config.toml
n_experts = 64
parallel_block = false
schedule = "wsd"
Below are experts of layer 12 (counted from 0) of a mixture-of-experts language model. Rows are named router (the router's row for the expert), gate (a neuron's input weights, with its number), up (a neuron's input weights, with its number), down (a neuron's output weights, with its number) and show model dimensions 0-255. Each number is 128 + 32 x the weight over its row's rms, rounded and kept within 0 to 255. Numbers have three digits each.
After each expert's rows: a language model's description of what the expert responds to; "mostly gets" lists some tokens that are sent to it at least half of the time. This comes from a sample of Wikipedia text that the model never trained on.

# expert 12
router:162112128111149135150147136167113148117136090208141153106105159106144108149103128129138110115096123145164204167170126132141131117137125161079114115191128165118179106103098031172117082167184080177196113113140109113166188159169107147105130115126116091138085123174100129130103133135139136181126080049079103159085167116134135154190136137111069135134078093136116119110150121192138154124141097109104126110149113117146127099124148143114172157113140150196156184137199121096097133171170134145101119143095085169171164174183067098053110181135158099106095152114133192120167122186038116123144124163093096143078132147134155121098078166066166152160094112090118133125173178084106154117122118074099127094144095149113071150147115158181139185115083146138118098159125115138137106162099165
gate0:121119129162110082121155094147117139130159101150089051181069153063096123115149167078103081182099162063071127124152131196152154140098113138090124082133131151122124134177094082164127112153123088112119144152163117159110170171139145080087083092121149130175190157110147083145127133117071081128139121081214120151092150077080167219131119068134129090138157133082190180123148133151091111128172113141169114129135162055089129133113188134117122152122143062135119170163150127097086145091117114101160183155118152135123182103170103100164110165142128139109097126152132135119119120144160108108126144082122118084126111120097179096176108148098167145171085099101127136172109138101073153082089109134122115123117111123077058137093148172144119150140137229115092146172120098129172112083181161
up0:173120116095171102057106144099086108126161141118141088096195147069128141163166123186134131105218109108157132157157089062169134155124171143079090168164130072140135148138120132110174181145158112167103123047143118101094069100131122138091097153085104116148197131103109104158153156135147151129106116162063144145139125142173100108141136139130105128155103120132135164100132132117078056175106156101161122098139120190129110128111210140090102098151222121097151126084143135144156166098166100179172135118156139110068131147136140100085146122124122163134121067098177155152099137091098143086106103154101135124086091097092139125093099141165130078151141119164098155098197118135098118186140113173141178137105094148169111122086122119115080052117076108141070177130088189112132097056131115
down0:139097090141155145199107092127137124159146170098137149134120191108149127169122100149055120115134105151160099163126077149129130134074089127137098151136150109091190095105105090114133138149144118122148098189114156116138187121184089119088152107126119096152092089141130148099103067076052113100157118085179155092122144161115144113111143159094062149137122065074169087122161167110150133130110081156150135126150129062147127082127099087113173171151138070199140163203129114100169132135086058110125129165142056099163166133137126171102149124149136113086071119130131197100160172141173123107134131138121153179142095115167139176179101053071130145159088126102100136116142069078090164121159186119121125105180147105174129131120123119180190171151112196144143080088112121127157134144122181
gate1:119125088151175119147135138140106165081114147071067119152124130068131183150244080134090094102111142103102127077216132118139154153151132180121132120138205140126127106161182132077176108151159118113091084134155081123175141096097086169080104100107134089144146095109102153092107192143139131106110073141153121140129190140135091095114085140101086193178124144121118131115126110109150164130110142090155205098103112128115147100163179120133122127098191166139135120167156097135132146082153116100199142166118082098125133154113092184073125139163158134085141155160094098131158129106125140148092114089145093107163119116153086126166044122053143111117076173098097049142141096130043150101095107163139106170160127141101087116146171111104159114106098145120106104090076119093112094101128099
up1:047121109134137141132138158162132170126098099135109088162174140141147111097147161120166101141135110130135155109159166102138186189151148191131121009143130148140112101096104172100209090198143095146104160162093118157101134079136114096079083090129105171139145155100131195099102168113125072142123102175138165123144121147155183159072087105183096124159056102128147077115115135107150133144128140060135145166086124131127127125166165129142094196133125044101101115118126125148148116129161143168232172150134121093079198093103141129118147116139163119133135116109171104138116132078154134129144135179143144177161111193158145129148129135107141162106144127086201070118137121124134048127146127168094128122112119106158081154109131026109175136141127129129177143140119157144098179101100131
down1:129171117141159121151100139100142143090101104109078124125098172110098108107155113144081090104106157150152157181056121147121132085103137171120174204131138059102136120101117100126128160208130119096151162113180122146142141127154095128148116137065145115171122105126138124134142136119135134116143096092146191177073101126098095172098077168151112130130141085161177172099190101137049140119118154195111174135101141052107087027111160175146130158120157188167159142155141115136102102130131108127171141121144132087101117156135107134095042137173188104142111163104121112038133153047139052104096089125125142095159097167117151112163161080164126169154085194117167177138142147106129150153142158126110194094127137116063170092178131113113097080112136096103126137106101101110123130097165146
Sports teams and players. Sports biography and season text, including team names, players, leagues, schools and scores, such as Chargers, FC, player, League.
mostly gets: " player", " Navy", " High School", " players", " FC", " students"

# expert 51
router:136158097161147089105147142135120171155157122099129144137093147100138176066083142147135092117131130140082101113122153165100177104144107077111154137125119203123147119159169118138101101141122127132145157105129156127150122197078144083090130081098111064096082124079191046105153052099125081134146119168105127116134108151134146117068085119143095120106106123061117186119153120053143147160141143140117166202102173135105146134110125128096092093175104098100131122103151061167091087157110118066192108151190121106109125143143149165096092125087207137118125126185103165149104114090161105130085071115140086159153145058075142137140139112141112052154097142121150076126124121131160141089159160161125083139164149157076130103160198073144195142133136125079099086113086067130130157128156183
gate1:119108149097117143152152085129131132173117122122105135164161161117157142106106133139078110181136161092153117126148130137145110091117087095154160145137099126124112115137048116102182161095163094132087169146180177085134189085109119097112109154111149178187150170155161144173123168043123181210106079129133205113068150161184129154144158090135119233093118133122136145172106111082129106093116108123086123092162141156114110110093096107155108128169141111119115168175131136155125142114178136138105167116097099132110159082189164109159133175115136183187157157128093122064132101155143113082168098099132093153079165125098166176128120096131146159169108130151144179133177163107143134132073119168131142157168139064106133072125128115155186165115088126148158050156108195066161136103195130
up1:110102139130152137112139129166138084167143141153077149177139189134141133098129123118112108204146181132155114128162093182103103143132109099221172116082165161094117062110105124183139120149182122142091126093114150143192154151127171112091091155097122141151134155202133155137159169101105130134077113070087078091096126157180173104142126152153136182142091123113144094103147072109114152092127081093113148105138060040141154111152084122157105074129123133127070150114151122140112096116134128161083194077089136124065101141149146130125157143081159161075139146144075136131126139199105164068079128124193103066112137154173149159116163123125068133127134100137113166108114105076140125142188121109160167137139117152118135102079144131144139155081083128148048062152072173130177144145091139
down1:147128112148156133091086181127139096108157128122229119109140166088175216098122122130103141146086104100132138081148172084139087148154064115163101161166176133143197173173102085129084176143067155162147157171133109144166184102187145149111143136100134137144127154145115185082179153116160101202171150082149126162150162151157149093123134160069167127102213102095070169201162121121147144113109085128076144054085129141134149157087150128108074094164140124149103099114142126130142110139156163156141113149111151093139152128174118083137142102141196106115113086141103133119124121189094147117105170137114119106111103111112116087126133104131103146094142106086176162132083162186168106113105145091185121138115118195104143129125200119120070151149154148153100146165193177097089124125156104
gate2:167140190151149115103121103121086144138100115123096164120135146112090138103132133169090119078096138188128111157084157139105147127167103141086140116071087160178065197160122136126099137138141095140164146102067070137147150134080213075116155118132080061066102072160151150105127066154119093137139184110113084106152135131144187143133164116093143146069122126082110138074107160146126142123094157110114216128111129085055150163111123101157133104166116064057104119090158130090128106095140176094152139147152103205091079117198108137129107146101115165154146058137132140108141140162204129148107090151125129126119135103083134089120094146116158081145114075102107101163167148091100166120148116130103129121159105199150133195187140119174145130098111108151134092173093057112163140143103156
up2:089176072108136110112158173115142125148084116098160134133065141115098122065082146108176119123121120193153108109139163187135144116180126128101154126186134194151054132134176174119118066095123162175176129137112144072044166150112120178109110154140167114113060103118163172110065091140090114118111221146139122176155092131153156115121140119113136112123139024122059151165112138079119137125155165096178138134113138130118120153136174086157181138111114100159101190117157162164124153110092144144151108161142094177190158112120110165139155112143104143149127114131158148078171095125124150124196076128075116132095111097137150140093140134164151172198146215071118146140123118156133159141101082144183158129186091145170128078089120108149138118105127112160169132167190132127134147137113121
down2:112125117160138119166106108119027107116146106086136123180116165100151132101128178084206197147177116073131155095176192104099150158159108149138131183156127074189102091155123114144147169166116115082106086161145115123182180134159082111130107162153180171037153132172057146172092136122144096156050081104195132177107149069121131055123116157094093119093129162139175088146177134125188144092119123125142114119091125114111074098138114154159147126147151148072118149081095128108166185125156098136124144162135113108150113162086072125098114133191130138127138115113151107137064135135111152199107074176064154139149104160131077114163108119154150104143127171129125130111119160154123118123093082135107132141125060117137095162136178155119089085180103104157150110094155139129160100149136114
Capitalized initial letters. First letter or digit of a word after line breaks or list dashes, such as "- C"ost, "- D"isposition, the 1 of years.
mostly gets: " c", " P", " | C", " C", " p", " b"

# expert 49
router:115108092147156171134099089130104168103125109098122201136165135134142127104131110159132117085090157182107134145134122088144080157113123161132092147114165123113052150164089107106105154128140159154153146097122095070168095069135145136130153117122156128115125172148152132063167144144186136113101092142150177097144161124084174111126130140100143132135169152068117152113166166143176132105089099132077129109155113113142138132084165184108082122140148149143146092138115105171168082191096056144127092140086141157153087110205063159057177157114126165097139178105131142160087167127129092154112151158144059100122119113155081132144074114172121169090161068131150078137150100149152158190085113165203113106072134182092125153085166179124093099155104048113079084076133078141160165145188140
gate0:117105134106115150123142134074126131162161114150105156148157115151114082121131171215139085125143124079093150196164111117237118112106078119140153153167063143158113080189150089126162196133094160123134114059062112116182187141110132149127097136139096124151089119150097139113138081156147115144082181063158175093157093067144174099102177174138125114122165061168112109095140155198181085130129109165134139133130152167117039143116178151131139118072121142120131133146084119136127148100198105119127086141114163167158130167121123122154141117122112150119121188125107137112096103139110163133148166128101090079136182126102100118160135114128112127205140151105163132110124083117149126189126120128164138144177157173150121150138136146152057154123056060173118151169186132074106143075137137
up0:089213122142107076139153101068134175137101074161142106160128224164107136111155131065153157122123138173171168114124062118153116128110097049091157117087107166102149127133171090128070131163092126136101158112069134128171180094125108150072157162121150105070108079156144128117160113130096139162130101139106104172141108146087108177232116107130119121126100104097075155104147137120123135126108105109119101141112108125129089086166099122150152126114087081159131085118122120109123092107114109153072139115120115158158105127139095170137186151118137104189135092196146119136127129135123114163081138105053079100200074215190096120124123182098203095112181104103153148106136135141144084147161106129120127135132150124086091174082071136125150194117128138062120094130157069111121136158111146
down0:113125123126132087143156075115100138121157100148134127130148095098158116119096125129173217149128172073142105137154124131123134043113040143129145142197111182071131189111125117131121119095123151121129135101111116097140122145133141116134110133118125148111107144132127156105190197142142133090115132075140152099101102123169087077091148115131135149166122076047115189127132110116143110204117118063145171141169175092121149116094157164100133134147120140106140129130123153140109118152119138127130147114100140159136121110181119095167126177117044115127076203111144114174089087093078193110129139118147130214108156104116141031157172198106138109063138160092125142174120149139166096139047087199141172154094164126110126104091143075089095176084144187139117108188185130142127123090165121
gate1:134121146114111121120125131122098162114121138144129151114154120148176073151073145170182141096059141090151145152132050155129061061093119141155085112115110115154151102110076136114137051119195102131139148101078102123156066131073118081174165082175112131106158163070107148123131167114109205076102176088117112081146150145149157141088128093100069166130200124071209135188183119164129086121097115166183138060105102118146100155123172126111137117133151133143108051169098108103110156125128143119122149133122182110102093129143112153055122133116103120131056103135179108118138146110139190156103139103132060076146119119172105098086126130143121111161163150110085151145101158097144075127113069088141097124138139170102130158147186180102144144137125084165130156177089143108175167155111108
up1:082150188125152034165193118122176088133153068131061137129084183213169105126169095122113126059109145107158100122110095134124159109211106130184101116090212134061127105091152146146079192087105146136086132134157134152134183148097102145123173131064109127166126103127107131113184123128109098147148140159165166108114152134126118122134106095102191111057162161117110120137147127115102144097154146099137087139108113159198108142113142128162164161095104117130101091148064166151139099131135137158130131155129119101149063160137102092140193168129141161158136127099138163120183135109093098196136036121094120150121101150162059065167139168148173138095102119118137110131082159178082118114140172121184128097139150117123125113174136070100140138123095129086121104089154089139120136146170141
down1:148094151115083148084073139123120120088218075108146155103175087112157124067102117155091119140101188100141094124140124089077141102158152158137091118139140104135168142158164149088179141142062144129087117113156165154125160106140104122141149124168119110124155131109133160091153151103132098144111095108107146148136120171183178130078136064073157151138195094143150114170146148125110136105101183077101154115171109121205219163124108083084144125140167103125164124153120122148067134101126151151086122142103125094093096185144119092097231118101108122128128166125157220120136108167181158136091137139211130116105164171150128073130148162178162148162070112090136135173144134137150180105169083153156151130095101169189154073124168171146090142074151118106134140087123138092119102135089166
Inner common-word pieces. Pieces inside ordinary English words before suffixes like -ation, -ed, -ing, such as offic-i-ating, polic-em-en, plus adjectives like medical, legal.
mostly gets: " police", " % |", " medical", " exp", " J.", " legal"

# expert 44
router:131109120146115104174133108128153096099079068130117146143151163153103146157142146117174106140128154130190139161159120044120089169096144127067094137138150180088107138107084143113139111188213122140196135104111137096077147163142085126180157127164100127110145151109103162143146155174149093133124129145103133086101137121098136124124145141141059084092135117168123137115123087147092188117167142128146091127101120153133100066147168203126133104071185143136133138192132109089219136064127120088112117108093124158179161099158068085065139088170118157086089115125187155124170157068118136090159105124119158092064120120206149075135092197124149134138090078119055122203149114130114114100147135074087149116153111133141067129088148143133135112177114134179153110086133115186114144111106112
gate0:142137120129158103181104136170151119076116098152136161108157065150135109093197114118121081133161084145176114163151132092163120146145099207096140107133076106089128132079096105131101058121155129138160093145151134121083129107127117135145141110132075121194124103118115164177139132089158103176087107087098128138133138112123126150143123180135167071163164065110144096113187065151067131154177153134085154100092120105111081118112165160143130106092120121131106094168104107132159124152132126081142110133079138096200135163108100172089178174115128104110116081122122162140193120114136126162131203120047145113083130100149160106148130203142194120109161154055103099129138107120102111163193181128101157097120133163132097142123113174185134077087101074064173159080158169147164135129059068
up0:138178151126110117082075169125181128137102056116143186088119096197169096102139149117126150160121141144170142113165115116166094131210116128112181142084028157113111124099107104151058079103143113095158194070127165149097176185122103161136117152166110117216087113127093148122127114135149096147135199049117148117159134121091125157153102145135118083163178108137123099106169166128127134126140149143130133148085144064045125071161184146155129165057164101136116126180191103194141111158087157129114058119135132114204134107143073163158127141108065070110128142136143146144150163125118144114103176104080129121103072116119094146127128150197092162119115147092117103139134145108141142108129172158141130123116134155173163138152107095171141108110111145098188113113144125168149136123086096
down0:107043123116136176096153120122064133172139174107127084152116156069142153109087097113073141114162085122126120133105105117103151139053132125153119185169179139181159135105134145096184181180091155158093142157146155076170062096114185170114123130110104189109122138162150154165101106151125174124150081159150108119120110164161134170127143075157130170106096157124154130154045098126190164126122169130153090144113054169131137126081132112156117110163142094158134099049084181091122100151123096181127142095097130140004117131108186095172102157154136170125121136093148104107077093149141131115164150114178159141146168109105154147137170094099146111128152113129156156102108136090168132077063150132162074103117096121116114166172131150107098146104113159116078121123122164083109084159188127
gate1:101148137134157188154166139047127197166172094115079077136156138142150109084144128138142121110178207151159127149133129125176127183222055112101131177138099142134043139126109148133084129111140120075153148093152144122080154167161093112134126116091144165147160173131122091146179141179104150127108178107137184106116137086118108135074111126124147108099117140167075193140087132177113128162166170136187159116112080178155173129178079176094118125130144103139155159169115114179154121083136165113139096161149097138144178134082107153189127116093136137162136131189134153193087162088128177115151152128117104155118179103114181125150122142107101204156128169124075110140091137136126091121155108141078114151113176140160128078147185080165102132175126186139151128099121124184098131138142071
up1:100158136191146143113114157084158149148181141098087063151107179109087118057109166172155118154162163104142140130137128149131132166157126091104127150135129128193127144103129178145102180098149099101139137157151169143154173161206053071164126134120188144154175188122092110130186183097090134129084191130107179201103136087143089130105170079153119147151116164150153176153134147164130106134119098091179111097108061162112136142133074136093133130161150085137187132170104132175140097153138114102146118147139127151093169171091126104159127113110126129149107101164176171179113128103094111104091130192092144143102125110086130153211158097118141165115124176160072129100140178144118112113138129112068158138153147161169158133183159149128107171144131156122198114094069162136202066107167119
down1:101143125088127084116155088141092140120113077102122145119160108163075102160158137144107120107129067149148144104164126088158138138091135153127082235141135043066125157097128112084143164230132136093176119122160136079087092103149158142085118137110104129147145095135131180131146089094193163158178108127143149154112166126077127114115081162115108084119108169121090098127110137105139197156141159091127173136084131079128196098074186101174142089035105155169135039117145152167137164132134119103126121143076120076150161105122128116130082104198106089100148138143089097106074086140083102177101153167142187139099071166164112161103143130177142180118106102116122128099133117086109125073121094138090167129158129127136152133144166126139160156134107115055158157143119107125074098136154110
Biographical people narrative. Pronouns she and he after commas and pieces of people's names in biographies and plot summaries, such as Meryl, Tatsumi, Henry.
mostly gets: ", she", ", he", " She", " Henry", " she", " He also"

# expert 13
router:109078089119168170187163146104114104056157145150140108094118130098086130167111132138125182175112118133091136170109137139134059188096137206138097075172191122172144142117097096129170140145104208124101098190127103085127126073141171127146108150157137082124103105203128139173095102169159123089119097107153141128081198135096107202157182119084123138140143149118157160157135138163100204113148128136095116146153132134156106156079103093115174156111132142115153129159118128077116134185180086119100116126141116106139079158197109097083079144196105101116131179059111143094123212148111141148121173185155157158128156160110126162133099127163148134136097079170124158177144119156112137078146134103098164156143080168068110106094103161157114156130168113139071102111118136151127076152138173
gate0:142073134113105104146113112162162073083110175141125186028129172134120093109109158120183134197060102136144164156115126125094165081191164098155208132096128109148119098123140120151157101120144173137099199141074092096129132095175108178085129114093126140142137069128114132139106123170137158148123112063093094089126132124114112131184140167086124086130139089094128084136198091148132144163160126144117132141143161157105104114110150165159134143067121177147102180133113135131153203150103146119115126090138118172153180123134136129166183141072133107140083123128156093114114044160124134083179096163092161154097081134147145109062126127134120111135187156082117081123167166094187080141170044122078141078121108190129107170147078140165132139117052140123169158101125117137124162130130142
up0:069102101100149141131133060167086100153121161145102171113133105186161157115134063085123132137076129161146158102140138082137106110187148155108164094142178117127198109098097161045186121183164160144084063130119130097140150118109129179143094138074171163098129080158083171090125069124043121097119117076135076096168164119135146165142168166127169153139131064146114114161143129115188177095107077109141171054120111128121098143097093129137165163068123166132118130141119183148133121166172159086146207136139049104123177151119165157034119128130130135114114124154146086130121144135105119078094150141176084145103130107101101119119117141152104123107167123096155197135181130080173101089148147127144138144101081185131112120069146114111160114160114141102153083135122133130121129089159098
down0:152210137193138096145146147168120085145159133132091162200124090071109201108118055156105064153130145094110100129188094112126162170158076184133123159118144136140087154119171088153069144158120137139089155135153100138162125123117102153099103158142104108161138114112139080168137113126089174090103124132106124136172134102107154079106101119122119117121121168163062126077097174204075065157123143152163114093159117120080170129166102137127140176127131101173093102138085129106087081118111053172095138150089145147074083074120133166170131124105103146076075158127158099169170103106094127075128116149133136102084133136169157191093160193126098109120143120201116123092127185110122166121125160129100161067179150121127131186184117122081165135146121077105106140180153122117173132140145096
gate1:127121079078147166144120159118103078094128142170120169142133104169084112128166108197173119147137116085146111096124140110108024155133079149159168088156167122185122085089124159110177154138162163075122137168147129111174121094097132139089105172153154123139131123142069131148122092113075162066098106181072167076163110141167160169090164119139109124145164123124131099105067171148127146139085113074153104157165151162126135129080151150126075068124124149054152111071109156098147129113136097134121145133186157138088103119152095122114080144152127127118114183158098134156110104125098194150160140143181170173122154136123146183089097156159155163103142112096157188150138181107185132140126138109048170050146131178099157155105127123118183152133078032147143105105165107096160086129100129
up1:147141125121183170179170161149162133130111108141114132157133143143113094102073128094122161153150180153070132122066102150166118107102127154130143156147130143095115109165133118134104095170151100117131137133146093129094165155143173097120076114141150155047116085187122103111088061148154153118044138099129218114132169080141179103141139140147163135169071065113121127169157090132124105131184100109121080106156103172181135109152133115084131161124152126173146173144102115146095088148084158065097038107174110164095202171154111070121180177130159123107111109162178215171148134156094084125160127206148069132173112149113108093083101102136125155167135098125092164128139122111130105129175172141172107134118116122128148118094112118149023110107185159157102131108115084104128124143141148
down1:086081109136053154118157096170152106133109133107147157156108154097134137181193148132166146131107115168142130052152069137191095099171127112144153128134151136140142126131198119184142163192118139110117164155144114127122084195095149167120094120123106147162122093123162177099124198153169073118139152159102120102139142131076141123125078134147151069125079153187146112123136083096115104190104116091140118137105149111131173071131144049148102180145065077096136101108080105136149116094110107206121168203124137156133108131150108181133156083145149094167112086141131114071074155035109137116096138119121115086151128061132107141140151103096119134118086121075100105137156094131094105167122119111147114154176139095106059184143154152098212125140175115153121105139129184155147183107177122
Place and event names. Second words of named places and events after in/at/National, such as City, River, Street, Museum, plus spaces inside event names.
mostly gets: " Museum", " City", " Bridge", " Street", " County", " River"

# expert 18
router:109154160069161161151039131151133130141138123135151181136094149120168085095056159152088184152148098110149146156123158152139081133121108147113097149178105125169145165129134127140097107128142109162179122063152137155177125197150114155144133082137091192083141144107110091131137156111148146148082138096095154112142167105148136097166171152078156119103109111134141142197197176137159130184122124166091097123165094124178090103078095188064116112150072114180155110110123137140105107158107104076087055094113166184170152112159095092176102144074113124118101128130057155123129153136122117173178122206117127129079107096136114106111123115196133123180130170100115111157097174082153169157160158091093159120168101096129186098113084178169095115150116088172110116117107136158196120152111169
gate0:085111118159099128142107179146074154181083182154070102108141160153130086123111198113132142104093112103157158095047097159106138170063169142152135105111103192146099099102142085103111122146150074118164166135123113168118143120114106135110118132135189159092049047134116104175143128141137105128079092141097091145187127152070114092145113106133131145110129136140131072166053121146136178085166079139101144174091090118173068131133136201094112147152118089073120119081150129100128109160143166105179140118153099138160180132112139140098111066146127162105132153105102148128155101060119157147138087125142086136117127137112164112134107144113085131092188111105177118160115191151112120165087101059102144120171097142197137164112157112140096124137059201169163095176092130143065106143135082
up0:122116120116143106092128095112219139081168077105196132123106098109116169142137061163132098144151158158129113169212147143103150090210088118078129124125145069084151125162124184150114154139127178136100083082164174075137115116109143123148127136124065095181205179108124124089112146126110175172187163109154140135074101142178135150124130133160099088151103127127112188082174125113105085157073192106147129080144164127098168117136110092162149138105151151147113149170118135161131124106103077161096135161108153119140078106158089145139147170135093101155135129158152118125088160185102098111080199134089170110104095120141093134129150133115181112157071135181028111107126094144142124086144158192139113188079143096125126121144139144124182118124143077099130163091152172091192150114136134
down0:109141118143119149120105110116129111073111130000127148153134131142122116139142125122119022118123224125159106110113121125143127140123132067142134144128152064165133127137152127154109102156122122153145132106119139152118122145149126137111157122128130019123121120132108152131139117143140135123129144108121115102124123170095119114072120133117125100139134115115121109079122153140124189122116077146132091158121118131000122154103146152244104144128127126118126114255136140160129119146133130124137111108131129133096128160125130116124171125148166096114132126128109131116130131120134145128126117167113124116192135106138137110152131133184130122079142115091152108133117150115152139142132121106121134098132129120146164123101114131116125125114141148000140124127127158120116153104141120
gate1:180100123150169140103134109120122161115167137179190146107111137109128128139106097114131094056159108099143182146078192128155174068138080135104130177090105086116115100138172124154094134133120141071152094071141185105141119138164054143155131105088118147126174077107124063174095159152137176117127125125152128144139131107138117149152076126159163165093143149145104160122166143095123032186056185121097121159175103194138131124139113125110134137102100172101158047134121178125136139094116110195107148087110153106096121128148119053158123135143133069166145112127078190110145089085081155114108193138096087079139147121109098106127159092183133103147136173145027102155103153095095129126149197126097131123121105140157122096123106131094139123123074107183093144140149133104148047149162157
up1:156102210103178104171139089102122148134149120124088148141180115123114119153135102100108135105192121155120090135130101096094119114059128158133127174165136094128173141170104079165206098137125186112097140136076102112125121192099140115132122169112117058118115186151107092099174121140128076097148135127138168051141152106082173077147122129146124111120167157076137159134103132143145179098142145133165191082148056178142121162145122106175092129129167147158102192122151160056107097117198149088107125088104172147130130137112098183135065101111144135204112139167144133159162146163200114119148102081151153107151169076147115099166082119146119139131121141133172207122119069104147150190150070119129143127163107168092153122143122126182134106092157121126109163076147113175149171189076126
down1:124131139181135146118101087102166106125097125129174157138139129098164087149086176127100167192138069136162136125133141108132075117127119106107077103063131122173115134117127181122085080161182120151151233139133168158185135184154139147120124148131123140138198121066197158145091147108107140204081121116139112132086083091105150117149139143134100103137080108199135113116127098170106148117082109092063093130149128072104133142054115117127060122133107129120110092174159118189120145184140076157179121117160121103131076152160128122154197139087106142095120079139058143104069097124107154140136109126057113066117087092172131120121163129134106125170141149148142081084113114085130126104185124121066130112135041094152133144128123153145135092164092126115171185119065119107160102100126173
Universities and education. Academic and biographical education text, including University, College, school, degree subjects and training, such as bachelor's in biology, postgraduate.
mostly gets: " University", " University of", " school", " College", " at the University of", " training"

# expert 48
router:156059156078100192150106126105114073095144103130168211128157116161167125159076140170122208153149104153113103181130121081146091062099117149118149113117099078111125138085108131145087123131180158160131148153144115080134142118139119116138104153126058158118150130147118126130168157110145145202090191154151179078118089114160039122188140128114160107117127083124096095178128097111174094185105114175068091093148117134176120181107086114086125085151141084148096102139120133159148163160108139057131144115157163117162121122150110064089134134091100135161143139140160099079117124077137165092159134172135134090070063138104124096080165113159149101155094085143131120128177147146146184093182157144150093135124081084167152126137042179129097111096132093136083107083155084108131103123120129
gate1:133053171120121121125111165152111103101139071081119113123146118094115162148139155130094139089125099099093146120079146134138144149105174111141116167066196142125084103155166159121126124100119097120086117146098096129103102091094110150125125175111122065120152145187139100141103151080168168107122112138104137101056179173111138079150135156128087122107161174135099146090116150163156114123115135183094148180081101107146154111222172111145095111124075078127135112089142118122120095106076124160156152122123154037133078151153123110090109114207085091116157062115108092184099143122076085101098107163101182156132202144177135119115164105091135161153075111059162194172123158119059128060133103125076133146113097123120125059098139111082144108107120106086122154160138139099177137065140078
up1:122128136089121109179124035125101090130167129122131163149162123133128097107121109132147097079129129087101121163077077169110115088128113190134103135116114094139135191171103117175133089110139142124097141145114127125096183162160151184108153127120074116204114119154204161122136117080118066173090125112121138066105113088126139109140161199098115083131140161081122130135141113132165113138075129143157149142171087123087108109145126119125179171170103151078086198188095175079120139093143109138144168081087127101154117145092141156092127165180154118128190206068135036169127137178166120102125165131118115132105167133165121094125194132189135128086093164148146148164134155090120143035123127126109140142202083134145153146184119090115125132074137084071160119097117104124150133103184141
down1:080060137051137156126090132128071100142077073088112174093179126117151154091131157175097184128166118109169165127141157099156082090109164120098118154173124194152095125114128013165182097160122123095158132167112084077180076062088127115123130177210133157142095135100143100091131110145084121123129111159140111149099139086158142143161150138103146142099150142113181123109153116077099154118154110074138088198151118146138205135166108106170077148099138157134139133124105163085090141125166179114117150060053061103146079064150110164110137152142133123136133064099136152135152166162075164145144135125117136143121188139136123137073091133129133150095142108157114183147102140126166104159163117140141156091139113140199097156133120102168130139167149106160113146197117152165095134137147131
gate2:128102122164144090105153076124115109154149230143130104159137215130116177169144107095167121134164152126149119144106156132151183110086128080071140128101142148081047155131135080061139121127106090143160150092106125086146120081089107133122118161097144128117143062156178119122101128128145142112144107129131097191169099128151136187104126059107145140143151150136169105143125098116108114150105138121197101144120142138126065101100153134162126131053124189164127107127203116132146140027170103122058126102131098183133124115065120078101082135124167074148121111186097141100151159128045187112112098177154094127161198129126111120136088111112170119115195135052137110141151170129117065137169099137104102074137135072155122144127114163124083155154138111086134107087111126131096157168099124
up2:109133182147116145144067115157145114093156077041116196139183115116090150149132130107159099175162131160102174066154093069140108128124059113148122188091153168148135144115166101126118162108116112148180177161114060173152197150152157177179151111125171165083117123133139142113126132106162088123093125132120162153146083100090158123119169128148085108170102138123155103095068134118190178133080053139084142136112118111099144095133097085108107065098110106145123156110167099179122107078167130116162132106140173134076135092125160141075149101167134136125126139115098139170184132180066116149162120159151109130150115032118077149110135133092132194157072164142124102150106190154106212157147102105121136147116191121101147171119168115122110129123103161187111128142186124151160174105106133
down2:124164129179093139084162173171100110157139106086113165140125096069140109152128103143142164174123192067123108086127120158102109174090163150126111176137127212139102195164139128156086190157094078164092104104153205169132133089121106156151152104097188147150092151112125118093129178158159138140086161131151165112129112182136100095149123168102103118109106129104090197079085172152110090194149068120129146219138176076157122135174138150112118129125172164131193079131151136100122127089069171130082093130117115095132130188172091099156114091126100148130117131114104095160113114117141115114131169160094179086208159087156179136142123137174090173177106107157099121145149090128107144137103073144112161138136157139085181086145148136148045155121125125110129096141106169142169154133151175
Institutional adjectives, date digits. Adjectives in organization names, such as National, Central, Imperial, Federal, plus year digits inside birth–death date ranges.
mostly gets: " National", " Central", " human", " politician", "ederal", " People's"